{"n_experts": 128, "d_expert": 192, "routed_scale": 8.0, "balance_loss": 0.00518, "init_std_router": 0.01, "vocab_size": 10381, "tie_embeddings": true, "lr": 0.00251, "beta2": 0.99, "grad_clip": 1.0, "steps": 5306, "dataset": "wikipedia_en"}
Below are experts of layer 9 (counted from 0) of a mixture-of-experts language model. Rows are named router (the router's row for the expert), up (a neuron's input weights, with its number), down (a neuron's output weights, with its number) and show model dimensions 0-127. Each number is 500 + 25 x the weight over its row's rms, rounded and kept within 0 to 999. Numbers have three digits each.
Before each expert's rows: a language model's description of what the expert responds to; "raises" lists some tokens whose logits its average output raises strongly, later layers aside. This comes from a sample of Wikipedia text that the model never trained on.

# expert 23
Description: Three-letter country codes in sports tables such as USA, GBR, FRA, plus month names, opening year brackets like (198, and name pieces in lists.
raises: " (disambiguation)", "====", " =", "lands"
router:468510489502503473540559503482497506495461506469503518528470509490488492492536521506474488493451521521481461502434507532504479492478498536518545493548512480527554463517509520464468469486454502471500453510506543477471505494502505505489495564494536490535487494517519476475464521499498463487466466511473495531527490477498482482533508463513499515490479472497529506493551482470501478524518
up0:514492496479514558490481476505500447528509505563506469461488485476479490489492519507507539528543459486517488521483487445502517460493521493493442516468520581479451502503507505547521548509501477523499514479488474496504535496503542482526556480507474506507526500488513499493528506468517503505487512482510522443504506525504481483503482510505537486539519544486464477471484506521479507506505
down0:485484476514566508484539495541535484528507538514518482486487517496490438481501523501497538532497522486479494494487504481479459484531500524479475474509526492493527497512536513510540509505456475497484488516490540501447500482505496477500471490533563534490483540442529535447455489513471519485545478463470504533488518496497501505461533479509493529500518473479485493500465516483534524477500
up1:565519512483500531523487503512519475538528510531473450464544494513532519505463465521503508504531475456498503487532476492511517489530496469456489497473502543484460509532492454514510534507528457517475531499475462490521531479478493486511553451503480480511551509505481506498536480480483517527506522494499469482485515505504501531497452500503496486538535479490444489513464501533535506509476
down1:463550490476490482499563522499524488485502491491532515484460470545501460452492432508505471517517468529493510511514509471511510508498526473503481472471533473514510552486550462533494529466525565519503506479507473454500480510520474527510478516500476513479551500506450488492539476474519518515500504502498481511494502506516460486521463496523516489495541484486494510507509495478483543488543
up2:496518519499490521469457499517526480518494515520510462516533441494499525482463489516523493504545481458530523504538490460490509477542503479477495498442511518473448540512519513549553525487534530513467524472498463509496497487494510482504510462512483510482492520474496504504546473473534527509527533502500496450423484510517516478485517512496503496521508520477480476519469515541492546500488
down2:464518476505487518501519518526495473486490473523499497506501497490511503500502482485506483512506520498519502534479520482484485500471451482491555446461494507478546528501494515502447525485480498520495507543514496459484458495489485496492485500535496491503546491504511515490522536497486503473501550513557464536515493529464486471521515523526525513474469447477522431489534506555459557542484
up3:504492483475502496501454464537483444535478539544520482491554486481473527486493520530510500520499504468528510498508511449521514431510529475458495467505474518495474527518505479510513540476523480526476497509513475483522498510509526501528531501468474515520521520526539535485548481495504497517526469534528438468500504469509505505499453531523494467476515523516474484516473475507489510477457
down3:476490471510530517499468494498520501529489514547482464486515527470478535464509483519532537501506481504504487454483503491480497553521484554470518498503520492497503505500526541505511508517491455513503504481498487528481436502483464508491545466492466518508501504493499482497485465438542523544461502497501514504531455526503510485484513481523495428488544514432517512528544505517500493501526
up4:521506508488483520492480531508543489525507532492524464477490484493479466486499512485520520503524516451539526512527489461492508462507504503514484527488528527458441510476528466503521530489501515493512537496445464493518491543531529433483528466509486524470476522489460524502541515503529498559491535470536513450492501495517472526447505517497486519509531490485505477526476505531497516532516
down4:470462481486497528484505525474500502512518507472493507497502491501499531477501536466504542474529486460509448501483485538514504467463486506523498485532443512487493534488540543513481464536488499541523471527514490472485506479502491491480521500548514496490483456459510503484509539523466550536501457491510566525490468522527479505525488498503507529521467502493483475460466544504530512469545
up5:515506499482479543459464523501532505542485517512515456481497481498507508510473488496528505543520460481533522526510501459521526520482505470462427503452498522438439505525491501541525490474519518492507566524493464493515510478494477489470549479516467503478511522486483505504521487503516535506529490479512477473502523524505500499505513534494510472549505542464511508505467477512517533520518
down5:480542498521494477482479509531522511479472513500519462503509492558492468518496525503457476512512478511510497483493493508533492519491506528523498548489516549482498472465434487481456531551539492542516542493482479514498482529489497504470520518509461522472534489520504508474508496491470525501460482537513474463449451477475462494542529536498472488508482519513506477517539528497488482538474
up6:522495534432503478448510458525496482512517485518496494490511486513500500465478484493475490534499467462503490486507486517493496475507523480506492521481506512475472502464491515515489511533498493479522518483506475522483466515548560518547565503547473489517550537464523500510562491472490510513501528450534512470480523522523510500505483508458543490483487506524490455482469522522467535525497
down6:471501488515472493526478524499481503503460501520512489513474497539541499504488453471511532490497454477489521480532471471509494490488548531496491494533499477460520493522489503530523512536523479476467471526487478491531472436508496494503513496502481474500475497467497529513506516504514509498509501526517431510524549471536517552528540508484467569462514479530544504486525440507495498476496
up7:527498511492452548495506519535511459527529473515483464486522474518492531486471494507547504523526464456510509513538505486484522509515525460458486522457491522474449524518512492517526534482520496555500533485494474507490530492490535476505505426516482529496536505499482489492526463493492498481512540482530478449487509525494495503510476510473527456537483545486505487522449518520506508488507
down7:469503547501527461491511495509492501485514526508504497527489542489484511483498480472512536464483507482459479467534487522523491494490487493515478450539496547472512515497528515546470526491474484527514546510474519478520555472502496530482470507527551514455511510476524444484446512494501526519565499475508504493474481503518477485514504474505490512415471551505513493482498500522508502489495
up8:517484509473505516476481456516545472514534480493513447497527486497502523525494511493539528518479495496544512518558486477479499490507522541490513504487470517479441527481513508549534505470528477479493540506504487500482491524536502459505505493466485485480534537462463550493507464486494547486503504503478493463485494522525500528502513552491504490567469495485494492503476506546468536456506
down8:495497523528469492488480519471516489494534495514525531514519548512483490482514562495480507434449521466488491522524487466521480512492504511466559485540475481513518494501545487496460480486512513475522489465509509491455520512539535507496528496477471496492531534492499482484491478500522526546509445533520475515495472496515486482491449497519479495523485512507516533436526497488526485448531
up9:505503493481531547457496468524528455531507517519494462502518465446478490484482511521499536508515463468522514525525496471506474485504546512477481522476503527520432500482531442494521509497495516533486546483472468513511528473519519522481521491476456512475510512476518498485542473515495526527477503484510509465464524513509471479491470508501487513559507499476480478525449507524506548477478
down9:470483441506520480468503477521480490551477537548519538507545477506555471503476507518504466515500467486518506570499470545501512476488453504446530474520468496540487487456489496482457482477507521509484509505488482522529474537502493505499511508503534485481498514489493502500483532521492531528502500465495497539517477468512515482516506522511498535513515484511511408506524511488477490500496
up10:486476519495488514457494507502519460526502518515508476501539464498508521534456520504528513525543482447549543495522505450504531465510537499474483510482516516470442562473489479539520510500533511526520530501497481514478530485517501494514538472494462527491514491495477517494520478496518526478523564503504501439480492541478491508482495489502544478524515531476482512493453504521482510468502
down10:456535487545501477455525505504477491498484527521499517508522507507507515485481528506540516520467462524551513508501507490523502492461515455475491487539545497471523521459482532463453522467502540499455541472473523458520487483520522480509507481553519515513471479527530494464465513510480491507501492511454495472526490493502485527501484522516498534492508508535454475555493467497475462509525
up11:500503549460474481488493495540498507529473476499549468518520464491466496437469530472522492512528486506547491485499515477490509504493542457460444527481506539525464515490501485512520503502487522515497518498517470507521516461486528516484506503514514562477504521480506508475500454507566485516496514538491479500474493481476513509472461490550528467498544528495530535535473505491480513492484
down11:497485476483492488507519541498530495501475499460507511490517467513532514500504507470486503477513478494520508479503464504569491512519480490496489514500504554528528543482506513479512489487446497481502493447514463522509500505530508465481467500517511497497473509468499508472500528510493522528487458516545465498483481519476462474510523456522464479525453522507464493544561569483535490560523
up12:543533492492459512440452478493509485502525517524538468506539489507502519522476515544512508513518476426541503498478496479484518514520515495438490496492521546476468503525518496548491537492547484490484544477512459471495488482519550510514500488536476493530518539512460476474526486462521521508523516499521496466485553506497493471465510493484536496522505499475496488493475504523505506489483
down12:497518446493482542509515479507520505498484511485467496500483421537491493502498514477487498507517516475517546495513530489506515518470501475547506447520507489450502487485479494525477473484478514539512510471473526456522471523559511563507533497502481483493494491532457477504489499478497528498515498441506499469475542527475493539548490484483547487550484516479527509478483500524493518509522
up13:449509515484453518473450473535541513528491490506482470537493512497505496492463524531491515562525478458473508512510485482540579483474514526437507509480472486521457483511573493510494512485505502500485526476493477522591495513517515482445520492498493487523495540513494496499519508480506484527518496514523482495471502504521473495508498528512505478485528481502489496487470510503502502518492
down13:469549522478502513436519480496519518477485500516458479526453507446486521489504482474525461526493479494502462522480509481530509539500538506493495535510521507487488534521496504539502477540507539450535516484519515527510465566513524514497505501513437512490496544506469492501501500489511503513511471541490511472506484523486513473478461488508501472495484550531508499476514521488498469441458
up14:491476499464499515515517462519566518495484495471502484482530458453504492506429554515502529514511472491497496544508475481509507512508522500484520546471497516468492522504518505495511530467500490493488514516516464452496533522492544504476503465539478504503474518532491505496524499517475484532486546505481486398485515554491503540521519523501491487540531494489508513487483513507486483506466
down14:500481496518507501488510504458528501521480504521507511493515530533510501473493497489535526460546526467507484522526475438507524468440489505495484501520497508527483482513512509495504466448499510523508510503456504518489476526482467522477503523467479498455489505488493500492533530535481504509498456478518515584436509508494482543481510502543497521478464502531475534465507507519472478505570
up15:519487536454491478484531457566482439506522475510500477497505500459483499473489519525509531483494472485491532516520450495501480503487536533496520494469450542522487512502499475504485492498503490486492478499520475480473523517455564515524522499469509504466539497480489526482528485500496531478498549457533482462481496513534491509485457504536512516504483514513504487500474491564480542513456
down15:472536530546483498519494504526469550498506486507486510470512492523480539482486466477478498485525506480490507525520546518531491506517476506480547521512483475494523476480500444456523524517490483498477485491518495501484477529480519487512500483453507469522566517521488516503479508497533503506470439482482537483446516526500490505480524484514467543526541496506455532487544440490538481497478
up16:524497543466533496475489454512523464513495491492494492483486470501480491466490472517489534542511493474511523507557505478524492527481526476502475486463486528476471524502526474539511504461524499552489540473481495539541509497513518499515493497532474488514483530493457489517548507494486512524495519469470488463530503550525498472509520527444533448523495507472476508479454542519471497508462
down16:447496496433484528500531538476507490508482484526491525517499466500502501520484480524520465535498498490531479540511487488498492531479489499466532511491545515526451504493465497503503480486475547487511516460495492519517493500516548536522511505476495489545458504494440504455558527505535497472517521466535491471517461450522482497522485512515481457481531507530509512517522471464505513479520

# expert 45
Description: Line breaks and indents between team lines in football goal summaries after minute marks, plus position codes DF, MF, FW and table pipes.
raises: "eason", "al.", " years.", "e"
router:484493491520500506556546495474489514511478497513500523489490518489473497469538513518492490474437504522483478511449511532495463496484500539524547487542491482536546462499466531456479471505460505476510454490507545454494499510489491496477512560506540499530509516496523487461474515488488488465464485496474506524521488487498481474549484461514475518490475480525487517496555491468522482514524
up0:519531561498480530510508493541493483493470486483468448516479498465518493477480522472498513524546515492504519519509506489519538462491545491518479488486481517431480526478533506536521499503559504491475504503469509527497517525537481500468491518491480487481559475501427489527535482482501479504499533470503478490502512535508488473487448510513516480546500505504483509515484522543463478514463
down0:507506467495517500514451470516478513495528538494512534500475536500515492502463521512520496552531504549491459495492487461535521492522551486509479494490468499495512459504504517467503481491486478515462471489528469490521504478512499488559489527506566501516526468503436482479524478516494513494524496567467539510469491504484482483475502556482457510523516493513491530507514469482501501448480
up1:490560474505465500492505526556531473493474479479520437513505521485485516475494506518502548510513506486503491522493511460513483459454586519500485496469469509478469490479526479511538499501477453463511506480532482530477527474512518477495533479505486507535518538533512521494521488508522492517538494516530521465451493523497507475462509472490511496508542490497488489496482510552465527506474
down1:523478528524523505486558495532472511478537518512449517481459525500476508511491483582473487498499496499493524498537481474469500519510514445496485516471525496499521515514512476494447514508474488551525535526481494527511506527542464553517493474488516505479522491499513494458491503530448503503500479468503518506500499469474476476505472518486454501473544478484480541494487493492480544536472
up2:482518502500477525487499505518494490446493481513443445552520514473505487499470523439500494546529514459539489492453473507522481473491512507497444466464481495505499521528540490543524477539458553452490512489484488534547485526521517544506503502510479453522482502499504505498514481477513491549493520497499454499507520490510490563487491498486529484489486532517489522506485493497507501518490
down2:470512479491442499509482524492472541507528448498528467487509498533523470496474510495467543490468512503508523481517453512515476454493529540451515525470512517550510495464482539546511503466485537478517511516530497478520519530512525483478466457473491485485523510493542470499467543497536489458502477474505485485488516526505493532509472524489494496510519480459512482500510503544514498510560
up3:457503540490513525504517488496493495497429507496462487508490469507468473506499534517508501508570472490538509519533466477521507487465480516524412486474482497499486503515512499521508475501489493531496524504537501559518516523504526505567539478460479512469481481525503481505515464520496471528477532542511461458495490520487504479498477523511510470503493505438508510498490529507480507521501
down3:502496526498482498537502510502487524491524492487550484505522460479464435513519475541469502542514510498511486507499503493521502459540530469535486515468490535498518489517517489484465552479488479530545467485511488476538470534543479518510486532512483487490484483476502508485487500507487506505473422446506488459481504529529520525491469499498494445522521501497494528451528533506537480522524
up4:495545495492508485499492508501521505507509523487493456518518451480520500529465524502508514546495494495561521507485526471507488512527507472428494505468472510505466517499515490504501496495545496513510531520487468530526497488552523468499528457493441493505465462496476495536512491478508491503472496492489483479475491530493521475465474534476554508575524475476500493501490566527455506499499
down4:482486484520466475507478513541496461509493496520518518504467518483472515479488513479512508550473472483464446457495522511514513414532488485536506545475494487480524500474526489474516496508492496530498501538515492505492479508411492503520493467465514522525509511543503511533509490500497501537507508444511519529472495507526470483493500490551475549512499535519535518501537501488492518464503
up5:500506471450488468512549478496502464444499475452531487465475532458509495496441520464477506514517491513505554525513504514521516501524491475486492478443512499506478540475510502528501524470502541508467542502531465519490524496515552519498497518547485499498492472488486480507503509496495512514507543484494468474487494491513497556498473507491510450510541552512511514493496520520464540469531
down5:500484501481478530451502486496510500494511494453507482557530496497484484513480482506512512463490591557507531515487485492519472457505497500514487439510474530496525505509525517464530541501477492520533482486496473505509483502531486511518548493524486511494539532516535526477520522473503474477503495466527481484483466550466455503502505530481471529490499491504529473475462504520466461535490
up6:487532547457486452483501486515532494478455489505488477506490480490524491535496502509477483526478470478524516492480487480556544535497506505478476505496477526482467542487529498515481523510507519501484546518508451493531511456555531482500551485515455484499518515488508475513514444446506514504530518538479506475450508504465492483512541536513513483533523517489526529532466518494479501482494
down6:500548483481509472476471531506531517546520526509569494494510479509461518506529515505482495502491479471498535494496403515469518505480501463511517520459494529500493471486487439512502471542500505525513482535517461512479491487509469505523520491515482503502488512492488502481478499516510502508503508512490574491470514508468522455497526485466513533488511495479546494507490515449497535463549
up7:505499513525512512509499464510489508521521481490483479473489488501500510498467501481513467482513448486541496493524454503476505464487481487477481546455511501475505507464473476555516503507484452512464558534497468489561504489490472492473532451479503500520513514455527496489540527518500534508478539518496504495497536520525490505489469513531520495505514540481495478497485541600493511487509
down7:483496450460550462457460512456488483502423505507501492528488473547496488484505502502513466524527488483510493517510534505532527526498562492506486481531486524509531478468505533499481484513458491534471473515480508486484506510506546483498527517510512482541494520473490542492560475464518488475513526527459515504486458506515471474505529478495524471511531544537488486481500489497495510500527
up8:489491545488477538524518494489516482491493466534520484484523511491471519515505469496507489481503468437541507556497499455519487475500541542498473465485499534511484503503465508528495515491501507513500497487507481485527545501513524499458562506527506535493521546474502537476543478462488506479479521502483504459490487533508447460526449517542486518514480514519483551470486519518515527474528
down8:502473470534520445524499503448498467493465510462479529552488509484522452486497489506512533513517528469455476508482528513458508532558517493488518539498523497475459516524532471467477499491446478507532489508528457480466488505503530491472530532497475516546504503517497489540489511515521507532493487475496489533478466463506504509526533502511529516509491496494566497486517499521504475486461
up9:503528520485511491480504484491531460486492485483502442531511499470504503505472498487474526551489461491535489508503471480496528495482508520444507513482504505473455505467529486561531543490488479490508531536512434544527520517515533469492498485488459518477496495490491484533515496503521509525483521524504480461491511538506490524474467523487504496538507502501500475499471541595464518483509
down9:513497445539481478510486496467467504527502504479513504483501530488510505485483496475513480469455556489481513469512479524505509471524527502551500523500490513469497482509489506480529456468502494512511494447471497476507539509528504500507542538511501475515510477481527517497548490518495503513507501457582539481528482520425469475465532472503529533447494519519494532509473507518522501497512
up10:474502471486468531457520502495531494490518519515492451499490507530525511484480493531550463505482482474493524461535515465511512508495496492451521490490493464509497536506483507505517475484557515516471489507509479519529545510493494507476490468535480497561503493514456499524502483474519438498537542474501507468473548458510514505490568498519515484494497476468506443476494535511495495537526
down10:507485522506507465448474516514522504534501561499522496536475506495484520452489457574474496485542489487502485532497489534529488462486505490504490520444510504510494483481485502550508474512477516472467544463472548562467519514473519486500522529469480476492523502522543494525483512512499500506544493533497496475501456455477512515465537515498475506517506503501521484472481482471493521508488
up11:519493503486490505463509474556503511498480481472488505510486460531493516523446478493501489545483505455497536504540496462491555497507504517487444540488526511487475474498513489496512532502506485489542542511506478525520512497534558493538497477525472552488505501484489508523532451476541479524497509475476484457516507514508467500429491521466487509542509519514513454491485518527510464488502
down11:508483505543520506475508494513504521450532468466516496434435479491559478553498464517510497517417488571468526485488470491482507489474503480509495506509505491506521504521427509485469530481510537538476484509522518499486507517505484514507490518539496477504503507476493503519529490518507472511505517505523475539490476470503485484497524538513470542464509504525515525495519499475524499481493
up12:506532511463461500517434530501504453490504474502526475486484500511484488501533505516495491578516486497506467560473484479534528504537502523480504511517505507513463523450507515505489518460502470511532530455511483565513551481521511497479528478496476495482475504486486518522506543498538489493531486509490498489488537455459438499484480493494497459493498480541479518503491488523532507494520
down12:495494485529504511504513535490520486499509532518462461496488540457532512540485496464546469514456485516459482516483475503464528517473472512545476579510471509469533523456503520513491517497545486502513527504519467490491488495497490524541478463492496491463465505527490510466475515489501511467481454506480544524464513515499491546490561480532512494502493505512508465498523462500509524475517
up13:504498544488472532530516500493509470512522491531487468502510508490464489484516503500489509491494504422506526549492506472507503510525546518502489486476528522511469527491484525515536529491507530521506499479495477448533492497504524479469538527517497522497542534485505519491569466480486541482505549459497476459488485537479486430546463501508477487531513488541489541474492509508512486485508
down13:508476487537522477533529472466492456506469526460472521557515512469533455472502504511496529527490524473470484508470519532451487531532494490488536514474508483473484535504530461455526499482435464486520476494525467483480487524519533519507524509518482527546517501536499492545466516506501505539527496484486471510510485454487505500523539504496505518514485484480537516483520505502503454498468
up14:525505461515494524491567530518519515533487480531456491488494506503469478468488488496503519514527504477506447499538501494510493490498473501503509522508509501556497510528490458504478520482504446523515519431418490481521472473535483514500526521489493499469493540518473487491512485555451498536525509522526485501470477486481483488511507499488460507491496517524464503458491518474536524532541
down14:441451455503526484524460471531483499534522518487513477521525539464521526528491522489507521523477514496482520493500519514523516489507501458523473500467506511449463500504511513510540499499483483500482498535496465511462490511488544482476553455499512508519516458491470486543473510456528501508459557490505494482493473501470515548492539497469553496559525514490514511501487475501483493509477
up15:524495515485504494481499454487518487457522527518529493507496494498509527508472488495564511496501515480508492484483466472523494523506515457512514488499472494491497493523477540505497529492519538497524536549486455517533488558504525460491489490465484551507510538469517486510546540500535532466489491498490512484513508499526487465521497516461494499522463528454476498519451481503485506430431
down15:505493539535478492486463526447542465493490499548493533515508525511493518499518476490506510532540482476484522513513498496489460504495455461477529455534502490484442502519522519484508510470502479558449505500513512474522570479478501500519514523465531496510503468516510510502461525526504513454506480478479464451497514469557536481535489490522492504517485517498496516538473497495528485480478
up16:448482543468495511491507480518524502513525525488561511472509469503513500519487491507484498499491502512505538455581450468531532470472494513485471543459498487496484536480510469563486517496555479560505497513492499508528524508496546470508515509454485485479475517458527507488508468493519516501522483522460512456473497516505500512471521476526496487521509526477496517455480493504509515495498
down16:503476492491461550504554493484528553519486496539493491486496480479516495517538532491458461509522474501511494538508523513547488488485507496504494456563503472438538505513514512475490522499486473481525478479481521438547510483504509524515503477501512492469476514508532467439465504498493504513472519459551513509511518521484541512493489499490479493448493515526512522453483496472503506518513

# expert 37
Description: Commas attached to the end of a word in running text or lists, such as country, advice, 2006), before and or which.
raises: "eason", "ments", " ====", "etime", "ances", "uge"
router:495470491482486556520524484485510509473483477519524503468482521517523551509505517477472490496480521474550554480464505490557489466487523494516509472486512490533505499548473486530474497483496468465514498521527523489534504540535487483476500483493476497517467490495488535442475523439469545466471501486464469509483541529529510533504509518487555468503527494499494463487517481532499513494498
up0:477517539542485485479484479492529494464440486488512492555513524506461521500492496489514476500478494504530536519472428504497518520529473507514510489499484506489492473477452503473480541516506514502547493485523519488529527487477545515431515513515494552509478509529558503523539468469505499475504519515496454509522516458517503514517522499474526528497464521452495487483505521499500461471482
down0:524524471517530476524489512557492508539506513504478520503506516518485501496492465511529479510472461477525462508520494463518463518486518544518493493490504503563472541455525468553496496510490476494504505476556535474473484496541491444552467527477510517506505500454524445508455523508476488472485458463479499485520516495478509504489529500518481512508470527494513503497494492532521522499456
up1:526548518510489515486503492539507505488469510487575517513494486506509478519479487535512529527509528535463520463491493446524480529493511519518499530572506510490480485513495539476529475502525485482422506505484514507532510483507533487554490470518507507486507459517480479510475487543518494516491494501467478495534508535448511509518486515517489452503525496489526465522511489483484500533439
down1:491477496494530526491462536483490525486528502464527485533501507533479466495509495514553519497509478486521453477505471539468525503520509476471532492506494479493512508480444501545571494502502492478526464499530477535504483512455502497452489470476484481535491525500497489506513509468491430513464505527501513475514541495535490508511505519445527476502529486527496483508485520522510470505571
up2:514519523498542471471470469497473462471525465504496460505509483469462474505496481450503492491508493475444536536486474493487502542592475535515500470481529494496502496507514487523541566467529518498522471489517521512477508527501522520479517513495494491491502515507523510532513506532517550491507516505523494520484473478500489462534568538484501487477509495515464511476477487486516482469519
down2:507510474523472486578503510483515449502476505500477519494495469550529498497499473480471464541495475464532539464495521467531488484520494515545531506521524485472492537475499522462556557486502512471501511498498522443522508536515502537532496506464519494511470520463517493497465487517465494507468491475443492538486503506516491528461521497483501489513531518509530508501490471475507499470490
up3:482507514493524477523554459496454502492515500483522487464485490513512483534450486514515510530489458475472514562541510503509517530501530471500539470501476466523500500490522502479473483492494520478510519498535501479472533527520551503491534498508497540497506527489527503498533460476491488511525501524532512510485439474472475477515506452554445492506470494571477514498478528489491493500476
down3:519472535535443544528497500452491523478509493490506528495518501456514468493509521441474542487480482496484500473525520466517575479504513527502510485499515483511492513525476532492501520501507574494528495524542511477510508532488507491512473496469488495471509473476512498493457513481543486477497542498535447483469475511543483513487446491489495505486481515515492496473485520484505507502565
up4:497514523464482478514448515485485474533473502516501475469498517463517495502503521510500542540508509526509470529537496496490490543479498474443471478480487502458488500478519523475498493493547508512496505434490478532527479494503512455527526554473519535478502496500499451499538513517482559517484483469517518478508437470499475521492485507495501517547484533564500527505498508498487499487539
down4:523492481483547489542470487511538516515466512466462475500490486497489499490509498535529505495466511535508462493514530546508434477489507480483494514486446504489495463530522462534512477533497478561473523487465482545461502487467508484485542492516496492487512491468479470524467512522502517523502503493485465551507477476526541556492521525516476469496513529508516518521532481491463536506491
up5:507522495545531504491532483535506492511530503507469510446496522453516470529507482513536521499515482502451527526487517499469493500483498494507496499502560482500475494474520520504495477499493542484506465519486528451526542484534565536485504493480520520494521559470531508496503478508465499513553498477489500516539483491448450517495475503468498549502482509524521502482493463471439511511506
down5:449521502478471485478460506497473551502507447431523496519525523483517473469490472503516486448486512493469512473491512466508484550535503504470490531505491508519536502519502511516557492499463477516546509487531484490484461535497516507482498510494460494496504508495524467464534501504536536501506481500518530484481510464501500489527468518523468506497518489540518500496588518518486471534494
up6:474481466498486467554550470580480487500493471535516521509471466509509494518491500512575489505487462505516495534446491492488522512494469491460512499492524528476489511474481494484486500511497524553481513468494498527508488474508489452541488523519504510519507520506486515524527507486489485461517481510528520519522464525521542451529478486531507509515510497464474474452507495518473450490530
down6:500477479472442513527511543459542477471489511481459487522471503474477485487540475438535516481511492499510525517505458526561509490482502471525462495487545461471501471530506528496508491455555534453497514513497512488511505508516501515520473549482503485495512501481465516508509531476534535493484501451506494532496534522515472534476520477497501487474486537494522507474501525504506542519485
up7:537456485536482495502441488492482500537514493501497486527541451443493532495522508495481506519475502487516496510499444501492535486522482509486457558507516514473507543501497485527516524475505500492501481526512493467517540424478498495500480507486485465466537482494472488487529499517513476547517498497553476490483481492488537510532485520484487488473534539492505541509488504564518468507475
down7:478509517527468480468490485485535475531513514477465476540491453493515489505563493510447505551492502493510532485497501484527477548512466476478510568515515524505503511508493485539576511525487455507514482524461482515471514509515488510522512518463479470461491474487479462499517500482504520500500521507537540506474548508491503477538501447502484489485511513470493497490491557471497484494481
up8:486480500445495487497498478526536506532511531462440490467466491502490522503498465513478438527487513518457533482479520525517528494498473551528435493469495502473511473498520516496490516504503479513549472499525492480496488451485533560516494514527487517483553512508515498498529456489516510521549505500540503498514496473489492477495472484519490567458532520514526478507490523491498488496503
down8:459450574454495499474515490517516486526510467507522502524506534529491513480520475508510475515478506539516502478495468500495454490526514545515526466499481526489497510513529522480560494507478515524493488477502499482503480503533528501536511508467506495515520478475499498534461500499515444485466456479458458502461493465516520519535482492540517513459521523516481522509520483473435521520525
up9:524458455485527519506487530521530471499465493531495513497512470465483500451521560514552455468522520532503481490471500512497484521511456470520484492498488523492498484495485535510492470557472487501521511468463513529503467518500520481489489488488513539498511502484496489526497520511566498477545506497490517481517511468523479491479502484483484488480455527474481515507499474546506470513590
down9:471491488499479497542545457476482481538482490550475488460524520499538478481502487492510510479500444477501471444497529539514501484515498502531550521460549469509509474521504471524464521461501556474467496523527539516503514542539516519486497503526541495484495503470489490527474518498472501522475502499566472508512492527459503505473501482518503495478506484486496531536473510494467487469508
up10:489538508473554482491468476489587498522493495474484480459517468485528480521453469515501481523517494493468515545518524486513485531485470533506502477520508484474489483496541513450492516494493479466499546491520492509526506472541541505524478475538525493510550459514466472503496501485517495530504480518481494498497539501501489500497469516515504537504501563553538493512481509514522548503482
down10:514486555500468484521455516500531496485527491481475449512499529497445499490493475517497495530531533507464511443498517505469448541481536511482478472503452477515465503502494491508538508515518467530535518452485507556496478510505495501464529482475483531504470493503524469527482487520525513514528520481470488484484500460491550492504487496519511534476557492532456498522526515506506502516538
up11:474500555480529500486488450534528462465480517497507532548551471508443510542504438525510488472502522481498487513575476478461493474509474522482509489543482524478465485525476519509482492523536492505470500491499502517501558511442519525509532534518495545466523500490532478512471519494512480518510498500506476507493518503512504522516504516494479512478490463475479527521480485526524512489518
down11:450478544497519512493474488535520527496506500493490514469498472501453479457509513484560505472514493514483471516500518507520497487525519486476524527500495475514511516522453561528483464449516540500477501492506501490513507532450482494488483494535502503496501509518491546522468507563500454474497479485517509488570490496529457499504500459486473472468494534502513497537469485504502496509568
up12:502526459491542513511502504537517482491537539501480472591506507492517503507532492471476529501500475483524495482487540493498496534486507470468520525492488520505520512476503477511540439508486523510469517493502487486450475508538510440490480485533467505469466504489512499495511459497478509512523511505487518465491508518479511481477445491499457548489518536484439465475499499475514550513490
down12:512451474487507541518476526474433527494516511535483451508518468489491477528481551524501482500522529474494503524498480521476504508499477486487506507506483515478520535529480515513517510512454520459488517487487455537462484473475482504527463486515515504510460479473482527503509518514468546494472481500494567486502512520525477513563502468444487542498481501520534512515509508481543541495488
up13:478485530514495492522506547487501500503526487501499491499496515518502525463509581487520443507495503523466420492494531502487509519498478482491476522486549483481476515476501564493488503544466485488505510479464494481486462492502481445512481475465515460486492453517467525518511509500524546491484478522525532498481479472514498520492523531542526497541477520496529542506503504503491467515545
down13:485472496503520513522500465483557508533507518509485490487534464505538504528493462509480528481505515502525480494497534491479467509532496510522516507506468495494458447519492515488498486487518502524498515511523516506431503482480490476489466496545498481479516509546450458509538514523512488502538502475500516522462489509483555520462545481529527444470482462450473510521569517499488482505502
up14:532568536527452507489488509483485510530468516491494511493461463535509469458464484485482517544504537477504523521491519522544511530526438525507501498508510523508503500498517478478503486499482452493508529506520477511510458502507509449491488507454529484483454521547469486517537461484509520516465475495535477492472528531494483495493496502489509524533537493563538504477496503510507498510461
down14:544475518459520465501501479499488512514493519456477479505526524490487471489506526504528519514474495484482454550492496492476497502449490445509499475500514461483531552488532491528542481494458533498555509532503503494531542514520505508524492496464453536503493532516512464550462473494499523487518530507490509510532488483485504470519498494485520527536454468458497491512489511437525526510492
up15:506526466503518520506480516484510475515481489501472511510500498518485501424518546494530483491516477498536508522476530532460523505493442494524477491492460486504504491495497487520463487522509515502506498486437484501520424534471487526490488483481562508473498520494520524493506473515532507494499497521505534507484491492519492472496533465511485500494417518535483527529495498490539493477577
down15:489457541507473506487564489506516543531492481513503453488521481469501455522550541495482529497490486500481456499499514522533526489526474489539487525482543495468520515490507499485502479489497524499473511517525528537452526509493535490474489499505497511521461462501450504517495509506509487547563531475515486478513486503489493486451478525475506450494561463470473508497511507465476501516503
up16:512479482503499538482405520511513491523509534544492469530522499471486512512475521487485451546469503471498523513489469511520484515477495488489482510482503475493499548467551476531508509492481480539482501520502513487518508491451494482449545530509492485457515508513481512509530528541521483543529456536508486487464444506486444490488480473507469503485504536493491525503484492495512505509521
down16:460469533523520544532506538506490484515488492528447475554494453492489516504516501523508486562502528495512517471497472511453495497477435460474510562460506536495501520481473485539528461509532539479491501491532442522498495473486490514517505480520446481514482518496515502499488493516518531489487500443465531504497526517504515468496504477474506539476505504511521489480536521493503517496491